Weights of a small mixture-of-experts language model, trained from scratch on English Wikipedia: width 224, a shared expert of 256 neurons.
Below are experts of layer 5 (counted from 0) of a mixture-of-experts language model. Rows are named router (the router's row for the expert), up (a neuron's input weights, with its number), down (a neuron's output weights, with its number) and show model dimensions 0-223. Each number is 128 + 32 x the weight over its row's rms, rounded and kept within 0 to 255. Numbers have three digits each.
After each expert's rows: "comes before" lists some tokens at least twice as common just after its tokens as in all text; "gets" lists some tokens that make up at least twice as much of what it gets as of all text. This comes from a sample of Wikipedia text that the model never trained on. Tokens count by the router's weight.

# expert 184
router:104121145178140136170130095098141111104068083112111149134103138130131125117063129128075120148094158076139114108074093131159085108081083124175108152110090155128142178127114146108154124123138139137132114166148132152123166135101144118130149130126064103083116107135101195148144206163156137184169145075135139081093111139155113142159108112146120116146122117112152112108169134182083030174067090069102108152125125173194135117095049121099117176166142145146154107133121107155126125118145143114121135170123155214094061149081137081133145125154146164186127093140200140132125025126159132105085151123153192139119128115113166140091139142117245118164116178166102129161139100149123079147160
up0:149131119109098118142175140170124172091083142104113118108135097134123120086136108075117120133099067161153083142160122126127130123118055131125171184119140129101130164051126055083139103133102138107135098169123143107079129172100107080150166140117048120065164075059121125140165057174166114153093160154138205136091170140122113144139154167114198149141083153165127132086128084125132187091087158118137075115101161187122164099128151107138210111131092184137092078098144149092107135125160115074128074143095116104100146090095147105126153119085124152109127162133111098130139099059136105131137120165162142105136095102123162144088102122215063115083074127127068129183140080130110115119163
down0:181187130160123121130137069116105150107158138147107189156192122120089096152152086128140149137178145087160142200169126165144162106094122117089074092134113159121118047151101075058081109095120127113155194144134152136088103116133140139102120128111172115181113136135154173160138097195166132111118099143151098099133090122159079122165142060147142118135152156178129127132182153144106125126161133174139078148163067081120130124133101170117099122142169127137192191159159103094127109150104153112170087118136079176154109098073138151160164110108142132144069132159112140086107160108185120135122187124169099175132126119097052156168194115154134142137219138118112176119122125148072148208122
comes before: " he", " the", ",", " it", " they", " The"
gets: ",", ".", " that", " where", " when", " while"

# expert 177
router:132098156129193107184113146131101150116111118050134126102181159119159222151119163130104136145098123102131145093154106184151142085134084180168109078122152117154159147130140202118118102143166099144094168172145089134151143138111122119085161165155122127118144128105116141139117163137164151135162134115156106089164189170147092215168131121049151144131122127142178062118112145138140112098107130133092140154118143128164144077108105122095110108194139114138144111097070064123144162085156177180166113135040125184141146119127069100148169211171125147104149141169184129116121093050099127172138096171116132182173116177149110159107158097069155134155063152125141102129116139167158151131165
up0:156150125116184138207143107147138075177097142082100106134126132088159197135140111147092148139149127133132115071229124081211120107096130103147156153083147126126140062149093112102134187136146146119137131122154083198132109117107109186162115128152088151094112155099109153148140142092196109166126126141111119115158072193144150181157128102086136128155112127112136100110110115153188163106120139149157113146102114073116106089163108121163137156090150148198099063151114093090185178097129111111102074155144091156140071099110106100132121158140151192180129127110169124117129103148068168111151108198087114131100102162175127149112074071115176165146152116115145146123163173064121064128084
down0:176130129152152169163111134109141123133156110132167130166145178145132164138137161142125124104139147143122122166141085163149193107085159138071124135195071080101074136102054107097115116049139112119092101047104185120108089104115188128108106123162077112103159134116128129188113083169134136051069145130203081116148073144155099145137138110103115140146180101184145163072077118115135147091089071108078126190112170084093102154119115091090144156133135209135169123138123123122117113136074071117158151123167116108100133144126126124137162151168163160178097125090116125082091188140090133094095129138140152159165102168086082139134135131168104104018133159109117098106135117095123125132114
comes before: " ", "19", "20", "6", "00", ";"
gets: ",", "–", " ", " and", " to", "6"

# expert 210
router:120111127145106090167081163065129088059133166098073154078125128109138124103090167136108166106112150142117159095117102181110121073144152124121099110139149117149134117128112138148093108134159114140078141163144099091149131112075169086127145120088132178031135141144137133121115196140176097146097164101126147081159137102099121187056132155094181092159160048137163117185167115148185069145136125086143083153134186100137145091131100062068130128134109128147149106127108145060122106117165170163172090135121157151105115178102126137193128193128088151162142102130134135211088105084111134099123156110129157121051108133155097071114102111143143117150103120109116104173112150160191174187177
up0:091157169141171163127117136099136145095110110164127179128150172105122142066080132132132063128101132118134161157059090068143180117103154114109103147115163183101108106086116095164105112136129113070131109112093043138142130148152148094092119099135109183145173076111140106101097179124112111122094116078155126112127120169113144111085106084165138097138109135218132165132099115114096135071113056151103171096168088097106139132134071186091132146157157142121135121130107138130140158141124169133126094116177174144104085138079160136139090154122134140172112094115133136202205167101123086217105100072168067133104159076145160162184093145127094154119086188048121161126149129121184148145153
down0:180129117152102171145112119109163124172055118155104154107131147111149080106099122101184170144116168098130162084100117190121192180140095138124093161163157106079080066162120159119174124145155180100161151165128093192116063145126213140139143196130150128134159080109109161157158152104071126116193118098174149116134129165131129087122138064115115123075151110153070158046120161165130130181145059111137098098077169196129110102084136125142141146146092109078188129165173172103122155136123126126161135126161140131150137119123055102124123116084171146147152134169151080109118117127139146122148131145169133122205119105147085138100172188138123080125204144145102144128133117138124085127084
comes before: " |", " election", " Party", " of", " hold", " for"
gets: " Party", " Democratic", " election", " Republican", " Labour", " party"

# expert 1
router:142132164121134111097140143148119108131091051114076114141155122132164188129036174114093151178103153041116112091180064137132114107122012148102180134124087144125104139116119128158174111119136097144102144161130082117134173138127100101154149177144143105075145129106131132145152176097192122103145216097123086101148098089176104144110134194162146163166132126138122149134150154090169087125079101067115052189123147165124154073097119116122117171156132128132176075091192103106074126102158146169184138125130121140123098143125086107090157192155146154125154063159136083129137105122154148134121184169077177165124099141101114111095141139133098101142119139090164119147098153139129151176136
up2:157122119140144165117160076119113143105135169133152137125142116162149204152206088132122084180147117125155166156115140166185161092084126206110166087127147127138115152121171094178085080146087082143082125143202145110133118166192130176184184141127148102126144201130171185137112112140116108124123133110143082122189112189138197059102107124145111051102127147095168091145114134159131148129056119097118155137130095136110071159105143114130144144112184129110122113154083159135121097144110080117121137178096109095173136114133139129094191144114145104113060100164107049193117123175103136148113091158093110184142072124110123122064126148110132066130106127095061130118125101137086137138098
down2:131115153064148182137115173143142164110095155122121174113097135090097081067144147189141119114106145150186075119117155087152115148083166106177089182146132125175142112089110175152109126148139147152113099133114190159149152126103202165094156106116127163119159099107110141155154164136103143112156153165147138111099139127131082071117136093102090105102124135131142138109156150167113107172140150165200077148137120121177155105148090149195066162136162154169125153114087074168052149123197143090152071177121179151113088125144135179141040128174173141165134122117150144123189113081106119115163135077174093105128115098181172153165167119146173164190137080148093107159168149094163139139168
comes before: " the", " a", " his", " this", " their", " its"
gets: " in", " of", " by", " at", " from", " for"

# expert 26
router:104146187144110137122135126172133084120148040128091129107125072126134206132106173133103189162096110115150100089093100142139127117108100115101179134123102161131136155122104158148152040127152085122079093166105083133183143100083090093170158180159152131119205116097135130127130146157155127134132150033162103111164071116136103142146166126104143125172132081088175125137157100119151052173110141078092060154130128139152131100113086148109116114180149148159158109098161155167066124088159134151139120191105154181119089096104159179106176192136150166105097102113173112137108124127143172107136165138115171189142121137164066089117098175105179131184105147106156182163135136138170122157138
up1:092120084150122088112171114139139045115076099148120164074126085093099141162114117159116115111112149141123131092096140114210135125107067141112094136126111128161059128088139210143140067118144089116129150128119139118147092180145103149187174085170103148116153136110152090128117098135082147208068140164156132113070147123111138166118126102077014111111111146134087115164154145107108105158131123137173127104091103186132108164141109152144186121098093127059170137110118172132088143179133087130129119117112114090111186183092083134100124101133114115099130112090117147139177121085160091085133167118127178166136140149200079088180113119168121093116067164129054138165141081121117117166170
down1:153117156172095117141190123109143146114098140127094120183134091124148179158124141111162104178060105142075124171101184127098163159145125116120136095110169108099120085079156079098095141087165097080116151087168134117181097122117113130120117128196148098176114164110099125149087128156134124078140131114117139144148129155122162200137147073044121112150084118156127162138124172073124115116204184087120106120148187123119099156095171171114151141093198157104182190166130074153214066083147141110218150110050106128101118173105126096140185122146131128146154144124096140108170146101090096087110114125103136132151145132152133162163154138108139107100127171175144179136133159167152122201144
comes before: " the", " a", " his", " their", " its", " an"
gets: " of", " to", " for", " with", " on", " by"

# expert 252
router:079101160163138120183109124094135145075107146080146173124181116105193173164049153076068163178131164118105132098131076141156105110115087152162130117116179164107117166134153141133120111136118136102099135131102107086105163112119171103121138134166110103093113103127132168186116164090168077146161187110084102083183162154108105146125145155132185169108116088171175094128123219143156107172124067050133072158179144156171130092122054074094101147136157155164143131133077125099121097112151128185153100176094143180054124112144133114132146139169134121150151096111188100131106082078151120143121138130116180192130125164152140086062123115123163116166116160136123114132092160146126139169166
up0:123126134104090117150110084098130125143130135120152133127140146117165164151098170080105142168152158070101148096125082089144155145086176145096160138126152108135197164118091122082023094133164151151088094115114139150109142171136077107171154119075046084123172114098151100160149130114131163121089145103136076114122103165112116122203095148118094146142121095090085084149143092103091111194098127142144104151093110121151140123073169093132129149095156123151152062069158077076070158103127131165161136119121175158131172138091112206118195087142085076153142129163120127095115103076115114087127129165128106133158114159118087116186183102229151161130107132163090125144155124156166197157141
down0:129115179163127087118134161117089104126151171137138092147145115125138134134142123165132136151103098165108174176142158101096100126111179100158102160142120135146125176120083104126171145143140145154139132095112153079111184087180081121127096166130045107111117126195131116109178042131167162151118161073127179189141185148164115136128171160064162161181140152133108109123122152073157151142189095138059173106139119117099117141175197146136163140108194124098139136125094158117169085087101133123136110146099128130173096229105055083102152133113126092150135158072134111093080148158156113137156111107165151173184096056144132106067083071093158121135111148151188153106123081138109127109144
comes before: " |", ")", " |\n", "\n", ";", " ("
gets: " |", ",", "0", "4", "6", "3"

# expert 13
router:097115142127161132189107114109129143142099128100128138095144133101149183165060161088146170199130126128121101101158059108158085143069099127129076131128168154136091200143135128099098100153144104116070115147156097095167134103114192052134178167146112095069145115136131106168133164123177142179122128050087148103176109148134103129187133121140093133132138078107154128129152154168108127119113052114146107146143109198127112104142144133131085118132114141139160124094109050101120105081110172164136069172122136180107179146103146145107152153156095165167101117097235072122173105043162132132162139096153177105125111122116083100134164135095138150108087157116120136130103191150166139184173
up0:084083144083128096084164131138099157131078099125107170132135158097160088178151066116114133147107175048105117117129111138107151137143190135138101155095097061082057125215133128075111149130120040083111105151092107128160141137138120117080102131140181153151127131145075139102091165133111134168128060117142146079087193132101139103133167085139143096139159104065144115128090133122079074169116080172156120133157082153137169056110111109117120155141152170191107171114118113157146107160097190142098111051110124161146120109142156150140063124170194138094105135130106136127144131105152191147111180082151108147175136130106086131124165148111138153138128150138114114133083216110173128171146
down0:165146096184208074131169127154108117145075143112165105122149116155102089179120130142130084194116057100123137080109102177128156174118148130104178125110136099148102088131139143130120144065180207146169077105112120104055086143098081132132127136158092118147127138140080148137118077153151113125085183128110141118060145180131120128158132124128118161143143118130101118104152134145155112156120151037111164121147135139087182101093172124160137121173129131060161102097166108107107130109097106151100118086144162142168157217148209104156111067121190191157092143082130133065070122089180164085110123164109128131110140163110137086167125147131133127112116100124202178156114167163114100145142
comes before: " |", "–", " @", ")", ";", "0"
gets: " |", "0", "1", "2", "3", "4"

# expert 201
router:145105106118109140155119142100134098135127126099076115136148121127134159124051163136108136128079138108106098087133072178159095130109077143090152136130138121096086117088118155125126137130163068148090097160087075085098171103103082067141178155121115102098155069106151132143125161153141104116144173109144135131119147134117091162126130128127139134146150084162151149128165185137165071117068107145134092180133110132147167082125161112142095162141131077149166116095112105142108075114136132178133066143097138155052118109134110133186155223136094122149131102196131065124150114058129150134082127120071160187053126177121185076101104077126121155235088147133173136106131209171149136155176
up0:147167043101105191135155099130092102071111148143132194114145083150137156178135173070116114067143032106119135146109081152120158130073129151111167147073155123114169120179121129078153146117132104141136082115136173135150077151123119098121120138127125184137123127116045099083106148184133101106119116150109098107049118185119117156187126184116103111143115171145112128121064088136227048106106109125159162156116070131094158123157133109128119173159171128099148118077113104125114072116156129145067155162124121164086109158161142152137134171122054169148120133168069167129144157154136185163090187111126123154132105162118104160100111122119116132135111100160159133157091147155187134143112
down0:150101174160193095126170118171093113149143098162136095156099129143187159114153141121142158238150130149109077146106123185146128131134146102100098119129118101076146140104090127135103125108170163087122138110166126114136096169152172152165148142099082110146188141086053147135109167116139080161113173156113092133133159141179153126094084195087177086088118113134166121112094174120174107127150183136114166093130167143134150144099176117060131166103118112163065196126138145080088075122103155106162093138197147082135129157131158141137154100118164174112094119110130055131130109170140118129096208159161168123159128120054136173140170053134109112142112101181165101175126122164139094139092
comes before: " the", " Representatives", " Ireland", " New", " China", " America"
gets: " of", " in", " for", " to", " from", " de"

# expert 64
router:106117204136139156170113160166157139160094106078071142136117130079171165175106179147102149194090126140173136124166086155125124090120087137155103079190150083115148161190114158159149076131109113181115121132089078082104154066143179105130126087196105126109136096136131153115098156157182089160132113092102126105134126085176124146149089128093099126119088072080145123117151171102162107140146106066143098144132097149159142118110089132130091167123179091134142075142145138142149175103169165180170081155059175154088063121134125156134175125172108141079098078061183146095124096093154137106119093117078175153148166175152126097111101129132154113124111150165102114200123121180164095116133
up0:070117148092099141110105092130164119155184115129085195151146157122135128155086095136136111097102157084150141114143091171126114146158200109156150124142143153133099120122137161137098128140096148141159117111172121128168168097124153170147097196084157083107136098140115118150118154076102132090110144128096126184114101167125103138094117091150195116115137164191080068130125119078122127069116111109085125076114171127106142134155125132129189111117140095207143123161135110139171143130228170080152115101057152126151122136115067075120147090136102108095100119193154090170094121094114164102076185091090170150130115100138065209148084042078107152076140110065151095139134153172125140141157
down0:145061129136144128088091163135172173122146161143106119135081111099131137137209182118115129102098170134115133125101071139078146071141166138044144122124125143144125105077093127137100123124112140165119154197149105116182123123084136122080144095131188186067146146060108079084134098120135135112209096148089093185126112156053156149166147208139106083099183120151194175132119117111153148181121142140126144158161121176123178108142135156097178140128099141088135173152087152078093150098146159094122131087130161109157171135163164110109127165165141152135121106150088099087185131141161127122104072095069111097137183099125183133178100168133133127153110085140113182122157192133119155123091
comes before: " on", "0", " by", " the", " in", "1"
gets: " based", " on", " ", " about", " located", " focused"